Weights of a small mixture-of-experts language model, trained from scratch on English Wikipedia: 4568 steps.
Below are experts of layer 3 (counted from 0) of a mixture-of-experts language model. Rows are named router (the router's row for the expert), down (a neuron's output weights, with its number) and show model dimensions 0-127. Each number is 128 + 32 x the weight over its row's rms, rounded and kept within 0 to 255. Numbers have three digits each.
After each expert's rows: "raises" lists some tokens whose logits its average output raises strongly, later layers aside. This comes from a sample of Wikipedia text that the model never trained on.

# expert 34
router:114131129131126092131088145088120157158164135115133126115141145134163127102089096172104124132149121176141113105166170088019200173165122090175143138109162113172126140068094139118140140109216118131130129145150105047116098166148150095126136075114123120161124135089071147117129141172132132143136102116096122152069155098088168127077214184117151168189108129106141150109049132157110161117116
down0:112162170206116170100130094134189141165148214106117132123177154129080188069101146081106074145138079105113137124083181168091108099153175145129118179152142153170142144133129135148124169086144150110097114081145166074126135199075170129178159128164110099095139121130128075108120102167115119122056178192144135091137129109167109105159097137118145123115147096131152105106065121120134136156147
down1:164137080096099105115202181163122134132109168127091163155179161149160079148131163160109144111112165082086128133095175122126139158102134150102125081132116077131124119158080158165137075119146123099106145164112108098110128156169153142121218158101174113137079161127102225111125118108131143166147086152174137109120187165063178160209101141130167120101151144107147135134160063099128100111119
down2:162104101137133196174188151137128124143101150108153093058118169138135146107104146142105111077094127120198052129160163161119093081176199107110129200146207145126085151133157132066173148154156133151095111103100179181085129170102129135146110123116132119131119161182106157113125116121142141146072134119161140182128170109125088148090174116117115142162139114142130172085133043102138143152169
down3:105157110093144197120173084089071195096100099126104148164146098109098150103140150103071120135146143148149175179128149124141118035108106084115168152151158128093160094110118155080113111148192120156134139126195145113162108060082132125122126143187143141122101064120088151139111076105126160175145171121094150184102131129084119179102182160117124109081088126170110093118129181130124129168163
down4:118084144138123136145117140123159152139010146116070131123127149121164122110160184105089164136153129139082078182115077164112147124144150166089097056131214049141126131075081134125118107162149130131092176125160116117145115111130142084063116116152176112105108151112088129120124091107047124120179093137128100153071143058165123145149097113122129194099136124106184127140153136141121137147113
down5:167159118132132171153138099153150158150089162103086151146136160133126072121076106198126142094142131162120074114156155133101116138067106143135194119054204162119105154111108136148127120104091176117101059142103101139141073136115105155147127136149047110100076136190142132092098136104086123103123112143110054116119121135196192104169159136152120088093093146084154139144061112088140089109145
down6:082109136135134079098107098154131133131096188173111115081098116108111100173150121088106130104134167089100130068145194145131126082119068104170151123130129103109099098064124090114115127144134108140160174155104156174114159128115159103082149073094043165076115106142138081160133153073140140101104131174083166145130121080127095153067139174118182139140093131109185162098157146193129099175072
down7:117083199098144138096096195134157140104139140171091056143121113098106162152110058122138100135169134116083048150107155130138106142091089124201115179167107117138171144108064158074123088134135105115062156135115151119194113141065108145119137172159111163082135103140066121179144127122111091139090138096100100174122122146093110130152178071161148106114090155128145166136130151092107142142081
down8:141144174168175095097135106105129125160105155099129132082135123110122157141150091184098125106124118157131074194144156093159192115140134141113142120150126092144106137137156153061116163121120138106117160066090130110146115038075083109124162156093202125160103091130100112079059113180115202126149129144136152148102107135121179111182160110145134115150110204151128111185079103175143091192138
raises: "ver", "ve", "it"

# expert 204
router:142129127129115106129094156156123138133142102161115154107110154132161203112142169159115089092140159135064124108145159160099189170132054072124072172081165152110107125113085071064083183136169094123138151177111118105123125108194095098134157158091120131151084154138110126171072130110141125179134094099128105117131090148067155113032123178130111156147143084070104153123111121167170122090147
down0:081125163107083089082166115161114112133190101155112073143116119062137125160077101138158077152077152210181151189094119160090115127132153095147156127132112087174085144110172116098122151083124095150179095198119131118078140130126093097105146104124143133126115121129136139115119102123114144117052133171170097090130181101152185140152110143127085116146107049117171126064130170110183110154142
down1:135122104129141134095113132177106144122155081179110144184141101104108125103103176115175135158074159127113124105199132117175159170192095110114150124151079130130066126131129161105106082178211107121164160101126141115115141111133125112122149206080118120129155134124086085087147007112139164125139135099138176149163083152147129106089142112146151102199063147127135128152132152101086086171156
down2:110168133111116186098120041067058133077107178048156169133099116110176093121129131151166126136154142143138120136086158101145134099126141104084203106140143071129138149116123115057125127119148128181201094175098104082066061146138102199152129151118107113122117098135141122151140174077097133127111150112158161090177117162134120113126138151159137123133071141120145179163167142139141074136142
down3:136143155157089099148101110120173161166123105130131142077185045131162157069085186116131101166139110108093110163147117173157111158131154117110115135145049112169143207117098091123090154144054164097145118183125158137081133086108155100112110140118088076148113150080068140103118129075101116135140152150119169130167070117115063152099152140122104131119118139161123174072103139205091118128140
down4:173123129134094115115145175144114133130154149063074039130106122130157067145175160145154116130196100145141127103105140155124131159106118125095133112125194153150101171153134072099121123064097158161144104115140088102140134071097116187114182102197146092072116083177153128155152159162181097133143056152146110167168050099128126118151162164121130133148123197166116101151121163144112139126157
down5:110187058122152087123121144063115088123149107153091117127143118097145097170083090154146080159073141143173108097121141091105178149104152147190159102102117145148114151193103083207158113161143119077095144134096142065117108150109091136119070121216115144163153127145163154114131104138115126138133073093132165055107108153111103072056100164141161128099104175140158136157137108104138137121165
down6:180181097150129067142134109151177101144124148169130107099151060137082135067070138122126117124166099153074115112163111156195106073152052130123131119115096072108095086142188160138116156101082117128099127143186098130104155098149118138124124123122099101127087103149083143134120082122156125145132141175073165137104081095144129074158121125155151136068082148196146172087119104158135188120063
down7:132158119082104138155138158110110117117085134130116090121139107071150125075142052066079168088162166145189133130128127105113105086089185168123117131147134114113145137124155122129155049122107139116107088098146113113092173083217139116127111155103163072144176125138158160128132107146095124094102111113180123054124157151102133140094113077060079159098143107057183150111112103157105195103105
down8:093126143130102061137171165098170129125107102133151143159081105145099154159161165129168107177084155203140126115127102101143099177116099135150021136166121178139166123035122107112121106093111088133126108203146179144092137056086079169120095140158151111142123154122146149147147073164172121077079104146140157095138108103103072133161153131144094149103152117107090111080140098144114150127114
raises: "ite", "able", "it"

# expert 60
router:076179111173094119098114148129118169132242156165073116105131071113157153070101149129138103125168167157097129077121218086104188198123106140112136179122154130081128161112077107053145139066103136133131131150125105105113156088136158109132136145130175080137137128117065184141165107097117158141109094113132128141101156153096169131105119120131098121204160124136107140131097174138146148122151
down0:155133121121089101127116109155086112052141154144133138105142146089136116136105066140152084142101143147093144128126174117128107130057137132176109105132072177082136120164150167099084139091076162132135111172123079150054124114138131121116108144112188148120084132200094082093071134124080128130095131111127113066092125184114182129133071082129102163132096107125212101086170057166110158152136
down1:179135127118157102119109152174201136175130113089132112086154103126121148073037096143096192178112183099177143127129159098153143128114129150127149140124097130123098124184125107100141162087088123068107084148115183132163105136129129127108096109124174083105184095083104045146134174166084153127091088160119109079152110099158174071147141129105034138111117094132173140113105137155130123110115
down2:054153178112187122111143115162091140157116198189152180162119161135210124181109119153136154141035100133117149131050122126115127146072111097150109133119174107158097160132105096142072078161068114079108066128094099126112122114142150130113123083101107153147152129088107166138051128090158133145157187132112125146105091152127088141092170117093126127144167158166115123149122127132112139101080
down3:107133137161150106126142121129127177104155135166117104155133141166187168093168079113096122149103160161178113195156107121114157132066115116056096118119120165127094069204101122112114111062151132124136138115159140147098126068149109180126100131140113148126118158109118076133224140080144116144149131107122130136121033140182133143067187123115130157196065160181117113125087136114125110122084
down4:086149117115119228081068125169128169190105138110085095073144103157198132097132084154137106096088143131176097187110157092137135104093131071153133156129097138067158088049119136134171108131175132107093134085192166111109119126120131167125127087115117147144121082177187140084143072097115128117112113103112105144119098194136131087154116160098135089161163160174116124154159123115154107121112
down5:167224093165104129116171120072110167154140091083148112181123126154123116144196133078153128172158134126111137146099108170135152163103118141155158103118163187136141177154143073141114159057104166110108178119179123111080092132143161132167143117160139075119121125134135163099176140078098123165089181145113150111100085091085156081182063152085160151093114118154078154101130118167085116129126
down6:095138117113152083110174173155153116113118137115113140127194132136173187087148123094150158084121145139084095146148113181098156216116199089168138097111134125144170162169120145107145150151102121135128116150143118126233145144134167131080094065135182068135154133149141098078069117091145131113158096115182061127095097081154154113093117152081121159140161100204153135142146131147141123118099
down7:063136123160111125094133175181113109171132099170092090123111170165171115114079162172152128157135145087087113138123152143137149144097113173105126142194090166142157167160118136164110157102147151088111138172115192130164074156139007145134139140184071161110105088128127137148148097107169076142160153095126137116138179121101092132148081142136104149193076132100123100149105197128156167114149
down8:106154160189123177127104087133064105084112095095146063117191184143136178141137148086086102138149145093155082155103131129088138135146120110136198087105115185119162122150127152125171112093110164095114137101145150139188136074094102075135159181134126093136127132110115157114125064109065126108137105120093098135179115035094169155100150154151139164149162125122176161134098101177098077140089
raises: "ve", "v", "vo"

# expert 226
router:133134095141116094124089184096073154094145132163121141138131118113141101095142155133126123075120117192143121094117151108064137172218122085178106103075157080133062191124107139075130159104128109182115129152126125125137092127150119131159159119139129093190157149127120170151125117084128125086088146115117102154041127141071116043104172134175124094176121144092150109155128165132136083100205
down0:193135044155141170166142108097123106109092128113154140164134109174085101076166168077184105160135139179156139051137135136205106066104089118133160122129155120137130195043127149132120118137090120080186166197127123099098139112170134093113151134121153122114117134104140087100171151199141105134124117121111162085137084129158111134165136135157102116120130191146130115094115122190136114172088
down1:163144124120088109106158084178091070125093179068191116157125120074114124111082092128152070130138141128085077124129142148121150156084154063135171153192128187149113099089153186124121180093161106088110135099150148152133163180095104138119132119130102195168183158082132096153148119139081161116083111132065152141138126173103134129134125146085162113143071152104087068139073085107128137124128
down2:108139086128149130143171108169069176102139135137090081084094158146136150184112133082110111135093082158107133107060145112082164165078129100078168073135164159148170083124191120154111105198109170149096158106150076129094053137169143137100134095164121129129081103132119119210088120128126206098131104122122170102107135106141061149156104155138110144096149123113149094148119173168140128164156
down3:071156129105102079106195147187129113123077153179126147159129141100103101182157111170171133150099173134115105139137130138086121082133097123083127160114122097105122179145073124109095125148115089065114122165134075099145166173072072110161194125133145113136165115102185083107179103104129171132131094090120120098110171151169190104146096112154144192133110130175111157141139137053194151145141
down4:104099094189135117142130159126095108108127120177095097138154150160136147143164161126140106168095086150146085117148139157165138206211147096097126094158141114054147111171173081083148149081097108177180148097095212150110176120157132173099115149137094117126119120128095165166110153152110120117123139147147149086131114124138114079141143091088119145099217156060099161127048169150117124108115
down5:114155129159141109137166114137126160123125168095121082084131181157155072153157164084191080110090102120148122147153149141144142127092092137106188153146120166139097087105161112185136109157145150188135082141115137141087148174149115137103185134091045095141106189203192162132092112103119163126083134158134098116098172126076149099116069113125091194152129183130122120100144053162128112107147
down6:091130163139104104100134104107135048116066099078158186159122089172117068132166133119139090138121139162155125056088058140131118192111088112151115134091105118157222160169122135123142148111172134145144152150149068072103065127151144082118131120162137128142089114129150196135123141140135114123112074141089126114124159106103111164196142114142135160095123047103156069114149092090118147098128
down7:099114100148100135145110073109116099137141146138093112141065109169133095129081136103156109124129187101178064101125132201154140082151094176144110129148152174105166135170138114090115075123048181141175148114158133048057131143136092119074138124163150190147106096063140182146145103086089083157128076054122138114116112101089139176141126160103155131104141101150134125128157124137173140097124
down8:180083096127090147151150158055104096184171090151101070102133118153176147068179109176127128103133052120097164110186095162139161122118103112115125158097161140098138142133131131162108079117073139136118131143173079148188157092117131145083124179191096130143163118111111159159126110119112069171185099120097127150196098071091137184097097110095116132137100114141139110154123144087123125186103
raises: "ure", "ers", "ress", "ible"

# expert 154
router:117165125118094048153085128108086124170177160112099157160121082147091141117129143141117149068164098139081159110172167117089090137140069148162131130090204106174075175102098129067112159062131189143089097163078107102099156120131106125148120160110118127116123076154087113187108110102184160129083123122130188095122126171115170115099151167123096131158133131052136078160153130142131141144158
down0:155103087091142133092136114096145126167136203142161128134091105143147142054181170083182128179054147131162101128155117154180157100120078092085116125145169143093069180116131153131180139085103127093131143197087103162111132142088110123134145146086100127086098193081155156159121111123107132124096200105061179136142067137126082100126110121108130110158110111122119134070144108186154143128111
down1:066069138108123149134108166145147158149081130159112071140144165164122108173161188088156124195101100145114064077100100182107143091089081108137135096118155161118131157142154123139120108100138160123174114141117145145102137115119182129088175104219067091145111115193133129140083132073118139118090087142056178160089091159123092104118142178120093182131151108094089123138091139161142161108148
down2:101146163069157110110155060101102115164088122094073123148120125201165108142124173099166199171143102116086140109189096160145136115143120130100152142090115125135120108074087141086102081118136115154130132132128119082086141161148171098103142123137088072157096111114122151105207114125159163136173133107066181172060153205137108131121136130145140095083085173131149172142123179172173106125154
down3:081164101150180086161097143126134091160119069210171144113217146136086139149130147094111171099172109148169129072176121163122074104105108170040107082185102115129110120153110115109112102078168122163098108132103066167159168124094088119101144136105106103149120173146133128145128160110122110156195097109181127126163144170115103166107169139135116132120094078157122140142161124056146109133123
down4:167166158161134095140109090111167097135152147125108098100129134199093180096173188113126105061196083122160144089107089127131127132132084153137170140132067185151162138143109161067151152078139111158194112122107116113113177115085149087128145139175125103164125131145076128057087113080134082139160093109177131095090174127097137138115151087115114120133091130096092147141066111159096122205135
down5:082123161148167156116169128154161137189114142071132033117098146078163143094140110070099128124131144135055135140126111134118164129146130200084075086104122152114069173140136155109116136152119141076097138167132092135075150105127189143200116113165104117137133066146124038107126129144117139131204134136089139132111153146194167103090118097112121135127194164130081095122133127133128112124077
down6:124116112076123181137108113086123104150170098122161134179135157098129133101121031189086084133165091095125122133172041140087121118127173120093097124133066106126149204154166197190163168155129125127158143136120101158107087163117110089090117121092181122091120098112150160122179119114158169166141139156096119128163103118112092166145100152120194165144113119042149158123122111125100100146116
down7:149177132167114117117063152162138093093145110144124101140145055092106159105119137120117104175234153116162158108165087158143169173080140147118121147127203141137166099093159148113111106089132142081062126108176125104098111117149100159142099156128104114118117144112108089160135120115103100091189114144158109083159100180040195124139106135138086108088131100182100114156149116106150111055102
down8:129096125136138156123094103154106111093171101127146116192147152108154142131124121135130103100147136124106122209104133038169152173175115164176111117110120100146093199140118137071123219119127155116082193120096122065126128139097080119160143119150177148072120064127117144090072156124184112061140201146106113155136179192138110157184145108132134117126157157149119111156144106132103102147095
raises: " services", " education", "port"